python train.py --n_experts=256 --experts_per_token=4 --balance_loss=0.00258 --norm_eps=1e-06 --lr=0.00255 --train_tokens=683400000
Below are experts of layer 7 (counted from 0) of a mixture-of-experts language model. Rows are named router (the router's row for the expert), up (a neuron's input weights, with its number) and show model dimensions 0-111. Each number is 500 + 50 x the weight over its row's rms, rounded and kept within 0 to 999. Numbers have three digits each.
After each expert's rows: "gets" lists some tokens that make up at least twice as much of what it gets as of all text. This comes from a sample of Wikipedia text that the model never trained on. Tokens count by the router's weight.

# expert 29
router:492477518519564482515520406613486520448518511533498466523466548534563489489454501531523419505469342562558493436393436472432501458507503509478463439467550466512426521474467526542483510472498473346560491563493584556529487530544464573422565585494565453525484464498445458454439449543472555536525447474505490433480465508461487557510511536557
up0:525561508406524511518499533459499513580552563468492500463506527480568551486431467477450508381480434524544534496527490579533447407492549547479452457517512523539484521540452457413602460467513465443464531541348497563507496432579524517418472415500474480548543577474501473451407557484430559502509444493513576451576474464540503467466549532653
up1:539482492506505498574424497512443522473476462506442478453575518475505410504433553564505521572431386523547534532457534443567526426479503540537491520554545444500512459475514542393419504426406406468464559568458431450605436554574595528450622512518493486454447514533376466488506562519529575507484514515546509447583587521550591505438617507507
up2:499533540541497504514490602494516541485477499462494502552550434575433440482493635552473398453509485542454464481509499445484542523470485490432401440505579468556412475394509550475558570438427467463564530468442540576565453463430466573456515534519503550589523525450495500394546427514534540552429433521551473579491512475497504468542536547490
up3:453479511517459559357581477488487462541455479516477438427560440573509466539537473540454490477559494500534422543434452524561522492495602495423502517526521444551468481555570547502515454519535483463526507539530566440436458441553508456569538566521537389480446486560459528513451485561487529415457542542507455590526524433479561519440488500630
up4:485452488494436434465613476546600559451531459568440474521464561540539459423510491528444451460586408528521490494369537465460469555544471501513445433537459507593450550378523549621519524514493502502437551468544571488530488503408367520513484522416515542491519469465451492515474543542425507520429343448538527432451487426468511504529564427447
up5:444536415581502483545519384545525545465526517593386497467481467438518486465316457504497576443509489473434577477442523500475493533532530591513462567489494531461496551447510544518466503573458430554512447501500482504479447511507461540446508450534517512609536473426446456398454543466516496433486484473492538460443473524459485464505543497525
gets: " un", " over", " under", " up", " out", " al"

# expert 125
router:544464390497546536515492455513489526468503543533453537449481524621491501465391473554534459555491462510422507457347458559438469506549489501482468440542475517473433459496427491502407512494573530371460469622438544582559411563496392525461539600499514325574494486423502415466493460580484505538496558555435527392511576474525484548468529580493
up0:519486498492479441550473465509479540446511574445496510440468474557530564546492499525496447409521545500441532452521527426545619465464459481489418560478470519520443470537441500397480461499501472516606523419599576518501607539509487487517438661448488472546531521486481534465525457559542521514496417569489450485442536494570493530489473454527
up1:532522457480504540435484537479582494469564474466444510504517460443504441438467504539470419525525485527517532423494426420584491434514429508495599483376435518603534535462491532526562539502575484544542475521645487438390489440534429526419524511495530454464562519544590514540449473482532522511570526599466513535501425586508551497629479524482
up2:454424511502429533533515451513481531472517451449500549515494480530479469526482564522535521474442603536547571431456529516510559417407408502555519510516454473572457463526455579545506556425501519486575499495605512551479464523539493486477556485539571467456572597482499494464476460598450506475538490471426527546547573384494537493359567521452
up3:504505531438448578496563581502471504495484481580461473449447541410527452561563532550486518525603550534504414513539542559560554434379608486506524500564501551486498497576535468491582431427505494434489471552509463475483445536459479464578505473488463509553473519453514462477522473523436464515454574525538515504532440364572443484510479541484
up4:383474509512491436523491543547436595490488537465482477550408451531527456642554578510553416519501485530564554496496526553392500471493464485515381590481600529387524509492496413554462420569399506529507484506415481445553468530526538526448558516562536435562454523482538465516520492382468500467504527567450455511524550525529494474398500428469
up5:444482487480460529453437487490537572523492498535511510576515541495501503450537576470481464614439437417492521448511398419437442479487537462532645593511523552458566423538465518454480467466584570502478494477514529480500481498475584503589493590462511584445568599472482553519500577539442550430441482680528436461504469560523496539401522463512
gets: "| ", "–", ", ", " (", "- ", " "

# expert 56
router:492399493532466425519501378564553546483587481558486488432535538589572497511503510445484464465513499532556519478421443522549422446516477546571494448446414575480470498515430464502516498496474500344608547633509470631553501554496511552522533604484521439538573557480550516424510456587529579457557504513514476529492478540500431539453570500564
up0:497587505423552569462508514513526554603509491577426533579492500592572487478601530460520439404509509453496531464532532466505401528511443479514573452570461466494538490489527518507491479486439452535594493524451475518509535507528499568405459517509543432535421506489492503494569468620472523456560473487568507498420496478427478454481494505526
up1:464520407562449486475427484530528479453578536524377423569524499545496478445537496532485491596538502540453510482456476440550496478471493459591513513579501502498465564508451482521509642481449531498422482510538506439558501519498506522470472510468554593463600518541436584586500488503559572530540537457469586626473489590515506496468458475535
up2:456503496444468530501500469496555503578547575554545495491501577525496469518510615513469514537474524438499497519484520459552521517565518494534534510437578386468506551540515521522439467495402464507547448421511563482497554611404401531447559483497454469513488443395583514385510507531538469469483482498490472458475479493480434460554507590471
up3:478454452517527523445498523622465554439457597501458501442504459518529472512447530563539549407581506498473543505485585459460511523487556501570469509527482546562556500562518567470517600581480503453597610535494512555579454513534424593493473476431580485490496506484453396483444571499507525508500453486330603438578447463477461485516553558514
up4:548533564452524494509490413537433578492505573473402558452496434585539504512438557453554431463505485502537397479537435532551443591583553543502445423535426472529473441501491453460505392429461483542564482638451456540571499486506538531449504587483424451531416534466533511412471492482530454385489591458450546465489451515467491456510496533454
up5:547477478467511419459520498486498519504480496412491551507594571565524420543511432513504489666482544386484509550479404484569576470508536462550521658472493396525445524441423555528535510383512453457577495426519527549505513549430489550496465516529537432478544437579535405462549532484480446554477495492530505529443441494470511499481445439494
gets: "=", ":", " by", " | USA", "°", " brother"

# expert 112
router:485422407508510515538510467485502477508522470516548532439477614568477484477476439558500511509514465460484524499423403462439477471515599513514509469447395528538498482499437492527556466530436472491556555583520510539527534609510405505475568616515466417502514597436529407359484565597427531535455560530478449456531555513529455435491551571511
up0:473549496493482557383473526582503523400475546559543538464471517547521550490449439493456446455514486492472442522446521486406481480594574510458407475468478494508534446509434555598591481485530557466547548610504509511452496481540498517490431468469472439513451441481564503585545533523500499423539550529418403450541551482465524552477375447480
up1:506545511453532515539547453524566547443512540487486497583473529438520536460552456474482501570513475522487486524520536545485544525496496458470494478477436561513598528446440525525501504564493484472556534546428404616481498545525482467511535470457557376468566484528497539485393485519389592536478524504489639498509564494577511448486563500433
up2:525541579572455547497522409567547495533517489521586520474522537475526406520446439477412499496492475508526531526423430551506479434496564643493447455466539606452622582542435488509504525466565532512569502484551470508431505387518409511537463526497546485501479593503558535575440520515430424510566410511584477544521550452446500531523414521492
up3:435478486421493452407529435581501530436536472522472551471481533537488467535515401462440462633532506575388413542468461497547524525635586525540577563426467446471459528494461593455542540456401545510532509455385553450473489594523511538456541582502506414515472551508502426524533468576459439502428517513407535471540525444429496451494394565637
up4:467500508480471591541441518609488593580592490537455456482450515478569428484488474521518488496573445525422510427497518468484520538566545611551534628557442549472559473583590545441546502463474486514521493518549539518571464508490497477429533500575423501600506485493498459521465522558472474492442450523528501388457504566523507449439495487464
up5:519566597494480522549637526483505558451503490518520534521489515597523485519535530500552391456408545431533516476487577451463509524518567500494591490528523465492445583458511486514512485505391526477484493474534477524483597566506491540445507532451462416552460434461577455497561449507527456474531402401466495401448431467463508529456558470490
gets: " R", " r", " | R", "ens", ", R", "- R"

# expert 4
router:529419472557555409485436430584529451566540521576465507450497580529567522448504503444522457492568468568430514517459430521427404485522503575529478431464529526527484450439465415568474494497412489383507561577475487581570470578457440590498550598566492427546548547436466551463499469541487541448428462529453513527495547453541429515451598560566
up0:442556482479521552476595388581480525491565494518480470549518470660533489522475542492521494470403479507512492503384469507482480476530557433474511472524472479597488475495488457478538458503513527415573467586454551633461503474552471574519488591438524519577542483460610476406554543652452533590515443585513412496442519473493501461410476553521
up1:437555511478498520488481448575535519529473445522421554429486589470444458476449519516518467471601446507409517459494507552501437463576495460548495438418481490562401498506503501443502434470477437504509420627447531557549573579446514522566471548561422482511473549486579544546505557536503483530493589527406494391526583506465490470523447476477
up2:513513560461495457492503499432507499401555434437488460550487426498457573483486586467541454467499494412585487533480493449493497433629517476547543537471527458413474560471403507519463448500484484484504513552539477631522589646466534544544501517447569472568521564449574478456519446584598533581470493540530478509503544462495506479461562499576
up3:499539524527517472476502544473368433490509455471405535410409439551507520393528489536538447592526563468562436539486468447484571587499517476492461426522400569445495507551480517435607466515539471457531569501533489566481462523474496445596527529475484576486510549435574549450439507456550556546474474522545474505510544477452515484475467417533
up4:395539517557459511457545443474531502497563452565539541467529462495524489447563488463480543527434446506488456505497519514441489504535533590512407442576522540428455563430511448539520482545415530520496552515493380499541447612471485491546529546552479453504545485497386550451458637460576526584527615482552437521535523497536464506466493495569
up5:439487448504478478500395535555575597444529499436502514483498455524524454448455411450450454512396463346594524447487517542498442449540525511484579580576475469389565543461531549475560511470503466554479595541470568586527533473550539567464424464560564479518533456514540495472503475417467447491566494476472443498502464494486477490425576539529
gets: " E", "0", " | E", "1", "- E", ", E"

# expert 207
router:526475467512558534467526407477488543507530525520534505429551577525514444547447476489522454435429407607539459425429464531420472438485589579480578449555442480541477481442470641485499514534459536399522489611533486578603469594501434581490581578574524398527517486477489483499578453571448487514532530493421600503489539490588477540448529521531
up0:388556411510484509504502462453515569428519558462511511495514514478537551564398534556520536477603442624501552512532478505434463423473465617469487496489565607553440579617458554537582569537462499445539554467453540552527473415408441588486398540538490529493556522360536479479503494570535570385442570483452526511466471486452494499561490399494
up1:448505531520378571466558470483548459478571432548486575470477547469584459453532405449539496523530586544535418461427527495534372464437583444467552530550466546523530470515523563459494557471499506476542493540494442485461407525580397569584374476528512553470501412553589452446509476483486484551519537538407486468467546528520454576442494456410
up2:551575514487394484396562468499453484572550519462424547489524458504521503568447504471580467504506428527526451518491487480549601511490533555500455487541473535357557571508444501504492649535516487493521399432449522568462493479402464511561517480470447549499570543464437483499373472595491504454484577583551468434523569458543597574480494477472
up3:415564474457478566488528448439499548622520535554479569351500526527469509496521571638466504489509387498568424490476507509525490484489502489509488432591506539573468577500538527428555529498426458496510411531526469526512529547456457423467561516512468463500517455500443529525483402588479560418472533415471571419529566451489534549493560584492
up4:434484403547555488576542555571540500544547520500489494515547475461538502525503529533549459529560524525503464525454539482412517439475425486474395449476552524575478536453484545420500528420478565484487508603513440524487527559540440545530557514510494406485526477451490575472463541586492578524503488548503554430430544537402406491540445580546
up5:481462588534528494518533508472535519546478494480503381523515478440529550477487486456493596495567524469484574536526454602469374376459490562526548596525507509440502510691533516483511436545529447507445444556539562452522514410560443545468542519545570495531434577500579468557503490456462525471585522530481501536426475497509535454601518539456
gets: "s", "es", "| ", "–", " (", " | "

# expert 154
router:492474498465547501506542442482479556477539571497504498421491524547544423487439548573442454504510396506508390496447538497399422584547537470467533525493545472478470484532478564512555506492392539401480510606477563620572487558484492575509556578489508452543528508496437478490515441485422526478529521663495506451473550453530421520445588512544
up0:541470500493544464489510387515637506498510571431555539551473523547523609565574591492586635479493458595499513464530468515517476429455503544585531408578540538480505477456507515472436482595573479503539509440537570535506438496501448454522410469474491546535507526446442601500473465522495497552399544528501460458461547479526515513533592463454
up1:551466452484470447479588354521450528497465443462544456530527519491510538527480545416532501435491495482490456405473506542469534396539384490473551488513496478456505514550537603476508462492484524508581494526550502514599564491550521555548512496433520505471478539502424512468428458494492557519538522461444630576522507484581512497493499478466
up2:479450464496560531523510504508442494504517487484440531469473516548551466430505535496465505580507497531557441497579604503425494556512448475490490527399583504431411499527480510498479525465461520476482489444536442492498477521523498545539554504447509416525460526524523600562429431503433597466542605529567496500506470532512446482465417597564
up3:481476537523489488457531517503501520459514521437534544546557464500583516444545499525411561490423502584504581513552479563585383507443535610476546511507526542450546499500483443479446447499589530570534484580512487524520583365562420505554544499517463563566517531486607500514524542510481480537512516454508491547439493544541438499557514475553
up4:455477527564518446450501542503453468486549502594490438521612499464527479491632476503493445492478493472494483487524501394414445405491505470645587497456444530506488548483552540542536420412414493460554518411576517490494588505558540552514462473441507601432474445542498509518439445564495614505580497520404486637427507583525539492451510458413
up5:497498468461493563478499416548433450497499490487565520485478443460433430471463573476461522505536618505471431466453394548520610460495467468534426571644503503488541503498510476463579517545472488524599540513583502423486524480515492441514538499564469520445595541457528513493509541451474481490497475397551491524509644475514422481489521460485
gets: "–", "| ", " | ", "-", " ", ", "

# expert 201
router:627531451482492423451475510562511461565589549554525465396613517511568534506465454532574527510536458520478506556443495550477454435471573501468486438572485520598452462497498513507472485485440498392557508490471477678526499501507469636554556561569536390571562547401482515507454422572493562465475542567459496444479520471471423449484547572551
up0:508476576533499520538493501537460506567416461489497491407475425527528496544487490457442544503541505546541519517511537507402408554641483529473476459441518484470433538489504446549439494523506587424342540456525553519575481516561492518561585528531617442532435511491505508453463482469422444488499491585449476495552469484452520416420464535567
up1:481479436478489620460512510501422545403503449546490587392544419460541516503463560556435467435454524575563462465515569511618456470521503483541487414409559526544473481493454478534470422522427488437547397451526459585540532495606560553594481550428562534446432472488536518465500558577546475449430556479419418599480534560434535477426565480562
up2:586455492521513620490542447489437567443613503444434476411540537524548499450513539533539567444439393591404527475478507547556482576541542537466482462464487538565461577527482510524492546464460522495557493530537513497519459476473497485578560530511603453533478519542451481473450506420453430517605485557504467578482476561549456474556518499504
up3:524479496518548491508473513597505576514546534535486582548462547559494509440479481377486458517456455493525463513523558518549437521480582518536469568492524503542533530566412460604464517486544523425523481551553552517534511517505517477394441436459517490489414504423468400534472437496446504461469453504430522584412614544581451495491531533434
up4:546512522555441547554460472554520527512599473443505476459519556483479603521397383505505496521584546490480449390483405541530514599423466545495468471499500547541532479531553508529582509540416516529537498533547474480488435464557450534473561557440598393475515547530427561487568517554443485464473534495408422510458517632505576523512490510519
up5:425463536437534491560522489530524535437579453506448527587494597476451482499567491444488507584365488559557483531513479537535520471447504476477400510557510423500494503464513534513450543494538513452492428482399455555522538499570466571457477428523503424532558565559507520398463472490419464498416557482602536536477464552445474426519472525451
gets: "c", "g", "ac", "ic", "p", "z"